Weights of a small mixture-of-experts language model, trained from scratch on English Wikipedia: 192 squared ReGLU neurons an expert.
Below are experts of layer 5 (counted from 0) of a mixture-of-experts language model. Rows are named router (the router's row for the expert), gate (a neuron's input weights, with its number), up (a neuron's input weights, with its number), down (a neuron's output weights, with its number) and show model dimensions 0-159. Each number is 128 + 32 x the weight over its row's rms, rounded and kept within 0 to 255. Numbers have three digits each.
After each expert's rows: a language model's description of what the expert responds to. This comes from a sample of Wikipedia text that the model never trained on.

# expert 44
router:119082128160131174147155191117135087135127131149089100122079095112175115135138134150154124143102073124106150118076101104098186093163092141115077084164165131146078133115131114111139164161109078104079094088162096131069068147108124154118097159172093169115136167093085184110164151103089179133138080100161124135185150156186180139188098103169114152116174097122152171123155169135140093161085096123175126132156150130179118086165161095105122149161088155198106184107157168152102151067113128
gate3:116125145134099061130113098132133093095119126156135152135111100143123129147110092112105144136147091107041087105149120155125138054102131117115141128127121166126130136173136130057127127125120083122098128105134109085126104138179086161091128102103138186163160125128152127204118177086161201180129092108168087149110101070112091132105180127128140165120133128158085109135213135119116169113236113116079129109136127200117120155132134063145159112180126125088236175101119155139161172128106161
up3:105160116116140123159134062127160130055092110140131090134106147162120122155149041125133137122130147110117105052151137128126181089129101159129152131139098128156132121125129118129087134117081097118117107104110128084120143139131116137147132092121176211157119132106132126229122155083198135165130118077137056128086125086121094107125188161125172143227170170165089123123188141110136143098177108109089110167119117137104138187127148077163141108177143084094201136097115118141150115104087207
down3:065118126080135113127148149138099091094140218080156132171133069128148129129164082138142128159177127165109151125079124184111196106117112101086118151146190230164118121107066086140142129108145140126121162117146085072109047130173092138128140139109191142131093176129150122160106137048163109115133131121159097108117158124165147103129103102164157127099143157159144124140123127083103137082125055134131196123136089140179127101137131148153149134133142163092125144082194117088107189146114072
What it handles: Prepositions such as of, to, in, from, with, during, between following a verb or noun, e.g. help from, devote to.

# expert 3
router:092143098108169124112093138119194177141177129115106111137170154126099116186107103099104151164150121168176121110110164134164166188132089145117107132105130084108086120092108133129109166130123181075096082143128106081125117137111084151160203131133126115106092100172084154167122113158151134059106135167080085171078086091102147136114158134145062107120165112116120184149079098102131155092076151110106161098092106090077129184131150227133109071090109170167107095136163093135173161165164123
gate1:073148169129128105131146093127139069121156099068149129095182161087147123210098128162033080125156069124142118108136148179166121166154091080110151120132141125035135116128093140112149130129101154033117126156124151140153075119130117120122158165148184226174144146117123136128111085124118120146112163056066096127126122046110119132159130138086116119133112136130117153091146080129069139153180110134143092122114124156163154149149118165166139138108121115129196146112134161128150144127080187
up1:129149163124117093148154091134136101146142118123150118079212187102128121131065097159079124124128089086162118092134124172163106154198098109124134126130147118057120110139120138112140137110105153066131129169127172155135099119126113084129127132132213233123142150107133115131111113129118120135088135031069121128125075065101135134165052156113136114179103143134127133076158074141078134173170128132113071112128128140171192160139107107198154134110125103129197161126122142129159142132087185
down1:155122126146084104115049139120130098144132100135115117146125084146123083157117117140081105119072112102064127109127125129177132151182093150144133086129160165122137128112130131043147127033121128139131108143193205170127110122098170163109124098124147157117124209125148086139122125119167156166142187139110114185229105134080152131136173127087135097140127112121170150130130037042109115093128121171128156159167122090096151125086132131121141125131128114165123126122195123209121169150089130
What it handles: Opening pieces of abstract Latinate words, usually before -ion, -ive or -ure endings, such as organ(ization), act(ive), invest(igation), eff(orts), cult(ure).

# expert 62
router:123113083194137132091081135100090153146122129171093137148147150091156113160104116110113205098107163096146134072096099071167099135132106088088090147153129129104171108086072144111118185135185099188133094122125138141113185100114069161155101110145162088115112163143101088101083124167135170098129115158201101147168116124109149119140195173177141167127115134060091151179088138139112165081089120163117155120171129104117064112064169161088143101093152166130100139143110119076100173158134092
gate1:157127161091151133077152139126145119153094104134134085121220102134227092135114119142074136157104134090135067132091134112128132157090133139099125114106154166150157138121098107080076132161125133134161151099135165107139089107145082139203116184184152146149119048134166116133154100158107136087208071167129051131129128028145132129085163126145123110109179105172231074127126123148104137120137155107092112131128136159129132116116100126052151145092121128092148092123131129143131145103133160
up1:114109114137143135172125126156096128107181129103110184126046161126032188139147128100144072128150125217106136107180089145138132086145121112166137138131129112126080122132165127159195105133108108155080126141136114121157140151070183165088163121081097090129132149065085149126103165128145117198017163125088126143112130197127129154137130125030121114186129138105096128072127127099121135132135138152151131113133076100122114162155175131201129095170175129123126142099109128122128115167128114
down1:120125134125141119193175040118160127136120127117078125133133082104133135148114206132127109111121150132119126159131136127162128128071110091120134113128102105113129100102132177166131083163157143137122127143127128177121128160223126114086136121149076115151179128129151126125088128113111106129143036136127140227108159143121144127133139125178145141115142017034113076130120176175095080144174188118075124145096150125104186080120207122122137175143087102064150127154113126155152108122117128
What it handles: Initial consonant pieces of ordinary lowercase nouns after the, a, of, like sp-rings, pl-ants, ch-lorine, s-afety.

# expert 58
router:195084142117182172117182135135118118159169132097119109122154160167134085164111083097085146085141183153189101094078140081092156129109180131171131074133145136158178122158116063119124163068106127154123168123154124113104086070107125111180117178155098108155092162095142135080123103146152130122187147136150114155127128168081163084089120160129064126173126147146107120165172128070078183145106165094135140121100149089128133154093119141064100169043083113117084133111122118144094169149128085
gate2:190092123192091210140145113149087140181152072131152152130115133128119129125102121110103104173114121056091094147127128126187053166131120058168122127106104128086164045126225131130084099114096116140130126122168177100111122174144125117130116109112108121121086153131138152121141139111161117133068119178115128202112122165070128121068192127106135163127105105149134108122133188132166149182110065126079166124121134138151140144142095134145130149199141129096139093135131072182091141068124140
up2:194161067132127150138119131122217120131120194139108121167130142161101105127119129124174146085127132159133124205131109120112149118112163154120140097121106119165118148197116119146162067147132134138151166129124109100119129108122132069064146189160186162129121107197142095138121130127120104140238133111142123087111148123130082127103129101123112127096159162122125135061171111145127169105147137123118086104118106084163115091136187136188054108099105166085132138206101173127150031139134068
down2:092107115140077130099133118194094179114100050123128143133183127161095087119091160117132129120134097071090153155107150128175100140171112115170162082152112163044145077155161194129147109130142113143132076122121085138105088177136137148090112125122184115100071179125138110125109127158154115164130104158145132153117169058081136135136148127127078172121142107135216147134113124222176105128092017131129130140163083154144143100113111141139133135187138142098136095178155106071118132110126122
What it handles: Opening pieces of past-tense verbs after was, were or and, such as st-ood, st-ormed, re-floated, comm-itted.

# expert 2
router:119155110170147150137162091135131164151142141136140094116190154101121140173080086120125144110106122134185120059091169126168174155152073166142185149118150145162137097125111163126095140121183086195064110108117166100136085154092101130100174084136161114117105118055143107145092155128108108094145122152130085118074133101136122133111130056099105108160109127114175134156107165151135181173132175217110161093141150155081151172126103103141108120081159104147134180151197087088132138131032097
gate1:111128122140040131122146127076196120154118129151125073135167133116138134153107152126098172148196126120114135112094167175178078124143140179099102131146124131168096134123093128129183125117152132129065080128120145114128104114123155159186089089038134120141128142145120133094143121129101195089168101069142127088119188150161100148090128089103130038136104128161144185124173096086115101138132189089177123128144203119168085183100088138161094120127131132113112131149179051167126132166097094
up1:097120103132098119084131108127128134045171211126179128171154128128131150146118086113132098132123149040118139180227169065111084149059126106118073201144134127132128139131189139164132086042157189121125166137099143099116186159155146127137180146125076128144113129166136124148140128151113049130119189103134148105142090138043140095128125122115118129095155124058150132158125110154148124159116176127138153062123104125130129103058095092166107144141138127149124127135144129122128136163098134
down1:106132194135137114207249065086106109176099132125118109122116117155135104131187151117132168037181157022101115158126061153121059085141072127154131088076120193097117131153134177131126139185061180180092095096161085158153133124124120079126122174166139114134086114106169132147115114111078110142116136133148126080111097137138174122121148128128154099116128124109098136133121174203130127109131140125141125143128128122114137171143098138139089179132134105138140118132130131167112155143136109
What it handles: Opening pieces of longer common words like inter, par, cap, ac, con, usually after an article or hyphen: access, capital, executive.

# expert 40
router:106135112117138088143167186159122118078122181100130164138122136138131105125105137131167102076209127127158181159128116105165149153055123076175099156110117126043149119143150108107164133122149189124127114132156134144148089129103123110085100126127139175103099215133131130099086137144111117154167128057131173193091148112075101156080112097087098134156110114115156178112122111127141134109099085168164136148202130075187110091069142123090072150082180095187148124169094098137107072151140110
gate0:048211107145158120096124124128133129122134134123077126063188137132095113137108154173141062125126189141192160147130152130127136154126111075045160138127132144069096075000136088154052177142127124138155126103146097141154164125130093117087172169055110127128129137127127125052126137134132116118137132135159083150136122133113135106112122155129133130133127122140185123062149133123112137117182158122130168150124103180102160145132208124118161166094081136122107062131127113132153163117123083
up0:061192108135161119095124122129132129124134127123084123061189136137117131127112147142149065128110185139213151165133135128125124165129112071024163137133115160067103092026126080144056160147130124131155120089131102130154166100116103112095168167056116127127127142129132124075121154130126123117124120138162069144145127132127137103125121150132123127128127115150164125052143133132107137116199166126129170143125101175104176151143225135122145173057081131106094080123126121143167181125136083
down0:125128069129111136134092116136129164085151064103071127188132117146145131093106118116177207082104155099121043131137132147087134130133124143114188132124150204115166105136152155125089096098159111172161135138082125148129100091139100155129086142099168113068152139128122133138101158063137103111114138116107097155169107130163129139137167130130161104190132165128186099135139163068164127137129054132085187140093150058088140106197110133089148155144201131115166119124139060112209129181128134
What it handles: Degree and second marks in geographic coordinates, plus scattered pieces like the ral in Australia and of or and in lists.

# expert 24
router:111110096170146134097085149127084109099124097176089142103155108150091149106060115100205105158144149140109109088093093148092132118092141149118090098120164138143170171068108108070142170179100156125108115132134168153122165134147105083171158116191102135133079135177129187121124094103155117152153132130132206126115182124074143140159154114122132166135151136081098190138169133161132104094101094098082065077159167174134124087093176145091134140143139108189153170172081125081072165162152078
gate2:102139108189128129126145128151121111120167089132112127146149153112146172147074242127176121144169127128119099141141117149061129133141130119007073144129132136079164119136131126109131129115139138125124095122179196151109142153115165114090121085119063144073148127109065133161094114061117121149108127114090171129119192133110107113117127119136125140174132127177153171175102114133181117116150115140145074115169126151108137055120151148097086087130148125238123211137087106085134128122134087
up2:157114126130129109128116128125149099117133154168116077107157175130115093099058099127190119171150127138047175057104131120165134149041080062085072140111161133116172155127169160131207088123145120160077165118143125130104118120151125082124183134121118101091136177137076118129133141147123153093128159149111078146132142149136034083131120159163141128130129121140194129115092142180162110148208130153202123120128139155118179099161146115087129121159106166095074110122077177111151127094133088
down2:123109125117198098080097120111134162124025115155119158172118053107109104117091141095221127142137126083142115124128125204119125176079107138099101112148112139128101111094169128083123125130130073113139131125162077098132126137205144165119086064079155128158153094087154125163154152143122084162067176133164155109144122110188157136100094148114097140180203137102124103128062159185189095107139135128136126182094077134128129166128143106161084160123136111163132152104159123154125176152131110
What it handles: Words opening a sentence or clause, often in math/LaTeX text, e.g. where after an equation, For fixed values, if, However, According.

# expert 45
router:119150139128151093137153201176132136083139173122109153136128141134128099136118134164170107076193126121171179145127115119161155152062112081177098134111148126047173121129133103115179133120156198125137119116165142134167085126092103100083097139119139174103103215135139129117095139147104117152166135043123169168102123115065083142089108091093107158146128119099160181140131123144139140136117085176152106131193147076179117099086137113082068159079191091182144124165098115150089081147147111
gate1:154234124135149094201121151098148083129138215135118107112077234122214127156107148099148122146138128092094125050143126102110077099111169128108130097137149147091123153124089141145190167132092132124120073140134127124127123132139119136147171152137122129112121111083168131132106136160132124090101153128128161116091124101121146128142128038082129136157155144207062121148156125114088124169081063127120126046129166093132157058136132128131134158134128127158129075166137128124163109087107170
up1:111000123128113167029140104134095183126115055121124140134196030130072127094162118152110127114117135134156130184098133169144159160148089142152128158129102115158131106126182125108078090131148121125143176119123124132125181143124131121122099107100136129125135145156110128116137111100121129160161097138131111125171131154142137125120128201172144102090095093078180147109104131146149120104162217128139135223107085143127104205116121127134127082109124129098113178081127130132097144185162107
down1:114244112143163121187171105118113199150168187119160147087105126134107127134122143122202143106128136138126132104172118066206123108128140143105129116102123100115134114133095085156127153156125134125121149140117165119197115097090136115128153114060141092132164115120088175128135117128129124172119120116076144183134119087130129150098184115091143143143128127185090119211134135177126130114132004150098098114125146130078136112135128143116183096112084090042073095130132146132140188116114160
What it handles: Mostly "of", "in" and "for" after role nouns like member or Dept., plus word pieces such as home-own-er and census-table text.

# expert 7
router:118132114067114167137127080147105155114107113085117123096136132106082130184122085105123107143182130104119143177122126125162100172150146155112162150089178059098118095164098142167137122121195122118144179133176119137100092085091129140085174120096129131117099117167189097144152103148137114115133132163096072164166073078050072099084163160143161178155133126107111090160091092105072049103162142113130132148101129103126120073149090229167142119139109194119098151166141106151165116123158083
gate1:181135146090121120150131122102188158164124129037118198118180133128109123143126129098083054110154096145131177139119125155124132130077090084101137127091101183122144143161121154131018163173125125150153158088204143115098141109116154135173149126129080106117185155166125144093139119100119126067114181094126120132132137115127123132169159078100147129172150078091135144148121147173120128113109135140153135106162132130023078120099124127128130193119153114116091193164135038113152087100163131
up1:118124130084104153159156179135152111087108105154113121152129133114145165105181087131132193165047163086119096133132142081120132111183132161153130147190116123125136137012124145073141053121095102122122123158123154126155126131111113112080108176127141135148130127105145089182089168132130243148152071124132131145219121153115109082043077137120115103138117135138087089071121141129117098113102129132114109130130148156184147173133182096150133116105122146155128070134151182171120145130132077
down1:105077118170142059152151130160140144098150130130163182125111089103108197128189126135147131158073119123095102071143112136124073102128121136037149179104089147137130139143135094069156094124175129058160089168095159141140138110133062124159106124144125148141130142102123150116098139202117138138128060122127200151166121127044144064146170122076131113137170126154139113158141144123129070119068130129135121135114109128176148126131128129253103138126110122121139090125200146072116145140124124
What it handles: Consonant-heavy word pieces inside foreign or unusual proper names and words, such as Mel-ch-iori, Qu-ett-a, Ro-z-lazłów, Ad-ob-e.

# expert 55
router:072086132175116194104170079117074134112106087131118141144174139148094133067138113140171075159104141082131144183174133141145162111150158083191088156127156134146104112191156159098154103170144101104115101124160189113123106131105148093109131133140141065141146125109110103128138121176132115127076152162057156157061171120069063112114136159108167100122129159142124109097157141108163069160142092135134091142190107136153151068156119069162140151189111117078147073165161087096149113084169142
gate1:129114117120186142104124149087138056114120111133127120114130124164110042140058154111140131128133114166168113153161118071115103234101136096133105134160122125130063089175066183216107148162152155165135179130087104134181105130096129126143138127099096056161168148129121135139120183143166127117167126127136180133072175144159106098139118127156131183162133125129124103112157140164127114107156107047203097185139072133145094146115140088150158124127113128117093181120090142171089123074118110
up1:082098105128120112129119147172134130137116147138122156116192130126117093115115188127106120072094143137105128120101146074102137136135154141136155034108149121150153117094129123120098182164167125045188129165143133103124217165093162086110098083122186079117127145228069130058147144095136169173144095119128095130124134153096123183131120075116129167131140115127108139155104074131127132137143125128210121116151159069083080093146154099162161118119142060179124146097181133104169180103132139
down1:163128137135122129122128146151067191135140107147107169138134142110176181128093131102090134132243138164186066132141109118158137150081120149142148115064138049117136129192122091159112181172153126097178129131109172099127123130181091120119121074113125071127148121125139178113135183102116153116157162187149070090088145099109218152148125132133121098039130110144165129121131067096136132134112145122151113104152125081095159066088137147092113115102123066126179125106078100102130154139139150
What it handles: Word pieces near the start of personal first names or surnames after a capital, such as A-le-khine, D-ou-g, Hen, Ken, Ray.